From a checkpoint of a small mixture-of-experts model trained on Wikipedia.
Experts: 256 experts in each of 8 layers, 8 picks a token, a sigmoid router.
Training: 769M tokens, 16188 steps.
Below are experts of layer 4 (counted from 0) of a mixture-of-experts language model. Rows are named router (the router's row for the expert), gate (a neuron's input weights, with its number), up (a neuron's input weights, with its number), down (a neuron's output weights, with its number) and show model dimensions 0-191. Each number is 500 + 50 x the weight over its row's rms, rounded and kept within 0 to 999. Numbers have three digits each.
Before each expert's rows: "mostly gets" lists some tokens that are sent to it at least half of the time. This comes from a sample of Wikipedia text that the model never trained on.

# expert 120
mostly gets: ")\n", "\n", ";\n", "\"\n", ".\n", "'\n"
router:509486479407524553435589473561488505456550511533489517392380490528523519486412533483489536526517505488561550548508463489504472399410557470542490441589478491542417454510504486499502505488466483496447609480516408566470530525501449487567501578467477493436559494442486504501536471416562483485503622594372536483383474530473541470474541452472506590527458459523521496455485505602566583454575472444536518510540428594467519475488512443538531487472470509504425415467478542517475495487524416549527573485489460437463423484452501538444459448470372406400553479492464486423449490622447578477
gate0:463501529614479559462485365423443522550539481480416483503541532540495535480516520520450463539419577492471451504526521587401485462440568518510517555563549503464562468479459516460492513449432436458389571499525509579551482551469574584537493515536461584568549563479478466485477480464583456516405543517517504533461562444500429576538596582553525552463523517506474615589379439488503477544482474532508539474585503565585529618500447460577536505524511439526432433500451502396485496490527447504425543432497448593578469525494426578467537508534461466582454508570458541468480518484503506501
up0:486470486518448558527527483492515568518500487486510489559516511502502497511539461508492462423516504370425468546567583587499511515466537510508550465505552551412541484528470521452582475581342516483479518498423454599519448516503610600478475498484474506609647513449498432500508479498544460553415543489538511480539551500503460648614568493493567537512496528436536531555415424471475400492481435508493571508573523466625569544447468539559521569508532500506504493568438463443557505480441470515414545509466396549530454572487402568500521539553534494527514512555538441461561522464486456452
down0:473559517473551463511515519613458567544528534432451446465517421599553525516449544509442512506535440469451496567510463544446429475489485434492530465512502386497533565441557509466491465482498477539528556543455502480533479475516537559607499539509555550509506410482436490494477581465495431579489640585607453481539573404425507435510512481481523522476515512541502491468462476537506427467442382564469615376467484456525520458476502458497422380488578526481500515529398531505554568552596531393494565522393489425530501497477479529545437404474566528500525509512471595509435542475498455508

# expert 193
mostly gets: ".\n\n", "==", "===", " ==\n", " |\n\n", "===\n"
router:557327496543502453535454457556502496494585497543528546416468527492471379643498570490371523550468416500541455515499470477491511460540460513510487495464440528561511472524479545465539535497437475458472526540551473482442506592503536491494499457460461419468528508421544520529435516463572488439540550546477520483493446510465539561499500463531490531502482465570579553383448532401572627496427489437531540462537578531497538504506527497481551517432455425482474426395558447507467553566572492458498514475511444508482452562486553430503456481561433435553564391419485408516585477592541432500
gate0:571483510546439454605449451524547538580486461472526402511567518465536466474522522526505535440453428464492494541585522381611549555535463515449532551525424510420427410575457571442537479474487485526557541554511467498459616507520457576515507466477601445414536510467436567500423545465444504500516426522473512485432308540516483524561539561398589499405520464559553441459502527505535514436445474463457531527489527452490481555474517506489556438476448549490528456571489419456533556538428556516544435479529419507541521437517498447454422499481469503550586424456526470486475581523495502541
up0:504519455508557491393527588431455426407522503560480590505389490546504573483479455484511559620530567540545511482444498639447459437497546449605444434509558524592585585453509511542478502558507505511451423459466535482519422480488554424450497531516387541559446509496525422472512514539506504530475514505530531522567656504456483474414430416594464555498489472434409578536530480452470548524617494512522459455492443555551509427527515513532490547563505454508464524456482568531451459454559495404498527523436539449454515570504472542522616521466523502493440527527489529498543440541478535514
down0:494469492589394421513472551523536521498501479414483457546564456426479496524511542482469501425483493490470512493623507474518458502504484501540542502560510461484484383507473428452460411533476461504510553426570481482463536541476498543526500427516558456215555521456556505485463521480475500515560474488523466459449444485525525601574517573458530457499521479596550443510400598480551494513433456538501538507511547480482454597454525514441462414529451546497450498577563477453458562488451552496517497484546545468350544424476542552512467552440493489508426461460563501533503586517489573496

# expert 159
mostly gets: " took", " went", " wrote", " worked", " make", " began"
router:554534511468475517523495454561585542519502638470552521480552520466490448484448465453428531464415529377517462540402476461446527418450511568531497484444509503497520592420529522623578409598443457480461509511512466522489532471538506459508532497463477488466511473459534487453497439471515532471511644558519513571408482452471540364580490476489497497614495485550465530462376551512530517464461484543563524457422501496471441446464475497508494473492433456382488493486561521499483530414487436561511493449546518427482491599471580550538510528508545508424470387590505510398561388506514515494
gate0:425504491466492486459468463515474485585607445590514466440569518549489486384486577454524459597565505489463429462471514545487486636486575465485529531392484528498517550522380479545502517533495437497527543549473562480486547411544560508552510509604528517459576483575500591422509452516463491554504490491575571566471387592495578541444432541443498521471585488538588426512621464553542471595511510471508528443460524506518502512491461467424562467467476542513490500508545459491526586510576511493513421472476566515466446554546485530630516465548510534441566560512528429531545551591460446474
up0:485499523496460432453499463526414525525544467483434539525487486467583503406475520582502345542455543593634364593544462486459497542505500454480427534530542538553514506552534493453502555426529491483517453505470451490536403460466396461456484533499471587539465521476532501582541446454534440514504501506513491518465498542483527536476490473582489482453428460542443475594568480444518526510482475498502447512453522452457451413461451417526423518459579495560533451462477553428481516445527531440508429625428484559460576325484572538512575530577479514468490530548442473522488417467485395524
down0:524527523398460463547420558402401517477552471564547567477485423471555501433535497520575446596469493557472476497603500494484442620444478444594488495500566541427544474517453494507511513510415522567560533583513382446470434431560513506442502509606499493550509562480425569402533467463538500566451463466528553491534408575495424522455492523464427441351561515459490507576596474417572459572467536494586469497486550539498459509488500475552567556390536503560541429550503566507459503489495416549464487539503552527547500455540470568533496556513454485501492518546513486536493522560446489484

# expert 144
mostly gets: ")\n", ".\n", "\n", " =\n\n", "===\n", "===\n\n"
router:548508500481537527399517507545479414487558515532485508412438551464503500502417583530499534524580523481584512507496442453503515452424535451544489446580447469522419449526536518490543472522449506522475569510547452550422492547475439474574514609456510478437523511471518541516515460479620519512504588589412543481408464558422513445467510473467509575534429439490551498425533521537568533450551494400519553485518470523468527456482532456536542548424481489519446429443483505521456484519504363563437565490491377404461378494477541531447471488507382404389516433499498545461466508617451568502
gate0:568449473423490559425550471483515458473455531407463476665542499465524504350530456566521548493479498519518525500528537482494486540518405544555521470467451546588494485466490418483571502522632538549438433554476483452548595548556446495588491484364482542489585445538534548479528473454525439601509489435541481532419577508517511441404494536494466475500555462510519548388455512513551455481495503551518459577437510516426471486556579587494499488501494579380557494465472506520586531557481435534455466504584454453499545447509487535493424453530427544499509465509466453522540507578406540518
up0:508488506446498517485476513538541508562556467458586472452427604535485576472540461477451564578474453562526464456541559494426548457502539484512487538428463516540490524468478423514580491482612517505481466481332507542526511465479519424576560503465530529538483558499493583433476485452415533463396481589490504529509602455561443538483483496565534555528463520457455422401437500451581520519493529451673536532492484501534549474511451468484457560609556507443493452527461442361459550420469592461481452504592545518502569484517517617503468562554413506492535525453454451491450488506484535483
down0:492458499489473428509507485554514526526459493550582513496495494442539580548496608486492540418552552457533498478506484506457623423499541420433588472560424486496423431486548413513526513516555554456464533516419520509478551471487579538553437516573486335575529530459402581503513472523483492442537528563471443569436601562610441524392414464516411464509509375519428536468482544498436458555498503513446538518512514456598562449464471419450553475466482549525557479523513536545526473530428469522428538447530549553440495526442483470515417459467508529545495473542431483458450458546520391480

# expert 86
mostly gets: " prevent", " emphas", " accused", " want", " avoid", " expl"
router:501489525505535504467554438575651481560479529491432485541486557409423519520458480607503585450472462477460532550522505492484576488455599602551501482543505499531462533434552426458492416604432438506491457510498505538486489511426482510540479505564541558452491546403529481418582498523526575515508551498445473464413506460438544432636478445449493478623549541538505511370461562512499507456527504502545540430471540547556475554553474447480508523478430383399494446429570432487516483526545523582491529480518517481467536599507487575490472452462535469497502402477512542379577534529481521489
gate0:486488563506509574468456563513578460472487619495454508578534509453566457413479534527474425482582453483533484505561501506567547418576518560495496436486482542556482473453466536450536544483417538417456565508502503520568487497491508421596491482529515604449436526487555509456460510551496453540455527623474482451456547460574632463528492529454504558544537532557456443568535468408480554548486558476479506452538562542534465608451521413416465460432544432440427463455580484451460556545551547476467404467508467590448450550562489555551468486555537444475479487536673502480467555536511481474
up0:473578535482532447514449474476495513582512472500504543456479525473453453476582343364494495537461510532494539470524458455501484393381540467427537468553523471624480457494516507538493587504508547610474524467556516479540437537515437509487525546575433438557503504514459572501552439585539427486502546461444517529566531506478419593460474609491502480542510529501513546510526413480452532433461566449648516516416432479538610468517438575562534457586507523527545464551507514524486521468510413481528506600522435612477411492538523456504527451435508585460479510522541541529450496490518437566
down0:514584533483484488379448498495455565420523519563475484525465469501510488434483466426494555544512520563473555556512397520471491583408425569611470536496496461509579550517435486455467529519418474520556547574488474533538546500525514518501451494504415570486512483497519602486529490546484517500573450389531511545539335611523452525495449474446494493522489451507599434495597459581557439553449457500533486495528485391590499496502560455559492486493439454527537517518538707499472482450421443503471508565481495510422518458627463474478488513489431440503487461494475486554485498518402478496

# expert 49
mostly gets: " went", " expl", " responded", " able", " emphas", " successfully"
router:502539500483526530472545458568557430555461493466474506483556505437453485479402470547476586448486453505505516554500545489484537531487583614597492493540493526559447527400581453441542428613416452497520485568520518499513500533448488521495489541579518570436507493388503501436582505546522534498537538490471465528407468506450472435663442506393532453627535526569486515365455517521502538449483461512533476443467511509553457522555482505486572552444399394408476440461593446511458441533478539531504498472528479490450550562526483548492484430471495490494485380463549554385562477540515528463
gate0:473544557601603469528499408476503505456521466581547435451534533464532486423502508425533529587461575572454519412570548433541446560511576519441494525535471539529508616514524571553496532569551534465513521622371503465483518537517510414501499547535553436497522526442519581491549467473547416491452496555502522482522458533499461502536517530470476536514515430493551494532491439635603533400501511497558474534522489601546522523461508480485459559516448582480508498512436477534590599453510531557493468508504457451555530631591477519414448468425536451546460485505542574446461561585425560494
up0:448536545648593465414513456552451465442471452578566510474513547478581469461517377417472566503458500550445565466535554423482491556470535503507529568516458548493482587554560562556452471542474510471526530644438556531464519541543439459457490557535489530458568480435515552563502476485453454451502509483445550459477459517513477519503530515505439577478505424496539412474516345554620486430516486522574482523605482579517629515482519460509577453472486529476470517461506447507519515432439522497497481486524540478564524607632460555427459489428530528495474441485500580480426521486496529468
down0:458495464470536471489538507444564487486474518546538451417597606523467559445496506404483435510518510430490646527619488504570410477457466446546524541495494454529452631439510455491582555468471446587549540546461541501601490501432535527439517582458475404557451492589474547486524493553501479519460504451529527462535511525568420521433538445448503491577542420524564471500508513587581482459523535493484457467563488521534517449484591544529527524596510505506457442459443418543547556541519568493564526581467445482608550556595510548464511469476576453534436545502579525393571491520465483486

# expert 169
mostly gets: "See", " JPL", " classification", "==", " See", "Background"
router:474467431480536485453572481501523527470552579569518472462478493477455461503524507502473385581458482553521494464543466488466518514498418480500553489450474561549473561394486444469495500443478586423499543527595472496539567521525484473568410550503478568497525451455533494512445576403567542559591594477472516550511467405427608393524546495471522481488523526492540540542424498467468520455458486512481493472461406490484492590544510527504612485476398472431499486454503533453506492433519441593410613430484446512494468495431462483490567495639443497485577328463539451465476555567542508443
gate0:469535410380435608574482429429470486419511515508427523502440471431451506505476487520528420509462479516588499556597451487503547498531435496465530529555479478560446532512497443430530533495506624465497547565508535500595506481574486467526470560486510552508445441449396549430526514443553428618511618476508458498559539455480525466553464488512515489597530537500516491487485566513407520525409463557454494464431535488473490549500470557461556560462450420457536457464465534477610391482393514499478583454515501530531482452456522592591508509578492466576467494456491491415481582614505468464
up0:478551412442550498464548526477472526523479540556514548507557530431506510507549537492506340462557440494496507547586437497419538486426488539488450437455454547578468542484464438495457545507420617496614501514538552510579476461518464545492545555503453493541444469483488554500475561529617482500544569532459487503622484427484551457462661501516485442504470570419526547525544521474458502455468520525481555529488459597510474538541595540557637516440416514469530567480388465425568513456504491541425542501510531482456483447453489485533482466609460558473566406527402518531540552527536519494
down0:504489495538485470522471466475503502510491447493459401479527571530468472489498471527462527537543473466525437490523509593513541445505458462505479482519448497499472480552544512575628453509535394557366462512501470545477557554530559509445591463457488537679484426503507450535584480495444509487451524481479531417449499538500435555503499476507498539522526454590500439544512519502505460521487507482503416530508498472432614433428471453559511567506647515507495477530504482525430487519502517421554449462432498548785556472527486539456533561420547430477494512473465443574472497463544529522

# expert 210
mostly gets: "==", ".\n\n", "===", " |\n\n", "====", ").\n\n"
router:543347507511470495477482483608497479481602516547508539392489479444449408590543530467370496537492402506531479531478461413488519448503447541541542507473449546607524457527462525488553526496405460460488541493581529526497498630521512496526479479472476481467510486388542502533484488474551516544506586566493498482555435515497637544514460462524517509439499494575584581402460520445547569525442522464517508415553557500493551491518536488480509525464464422465438421390563456493492523523626488513531488463475441534474501558460550446470495487574420448545565450393504398478513430544524466504
gate0:482457548543472476465526400488515506450434621452549528437520463456546544550394556477403467485492396416524453503513500435401532478459578571467511515456495457606483553561489473459467487537501503552505528532442562493505485478421464570448417503504485431510458514436556526488456472474446591484586517528491389564484398528490443417534478536632453508569473543547484545483483486492518521497462559489468569477551596449509515534519601513533425525496542521404413523521568521418420326503500489459556498467539558497487513492554514462521503474515479457462517542476583534519472451487586402549
up0:514452461562498463474562433451499526443410501470621478453538483506559571536483517482467499508563329463470483533465523604432508487475569544448496468494551500499523568553482429477467447550546570562475511494437526488486485511463487634497455531481496445587450533411564531567467435518456546486520540454534445538500467534523392408555524520649505521552477549487421521611476472516505485501470508446459548519542469463564515503465553564512385521432447540446534547506522485410445345463520526444519493547481546559530546431540492444499538506472545423473571550473507530559447417482556434543
down0:505433472555505486511469483379542546469456462554528431505463612421521502445571539488448522506616619567557489522510511557554493510473414404578538452539541662476480497522549491497545542551492516480477499404541448520537557459533433464552606512549481513576454500428461586451480563533542471606512548570506467489543459488505609576457538452545427461452473555483474477493520453424521477495465507484513453505501507502508586423514494556480554428444450502404511477464431426484441584475525514512569514584456460543632486501491458631521535522444477442440498472497473511471491456474506562520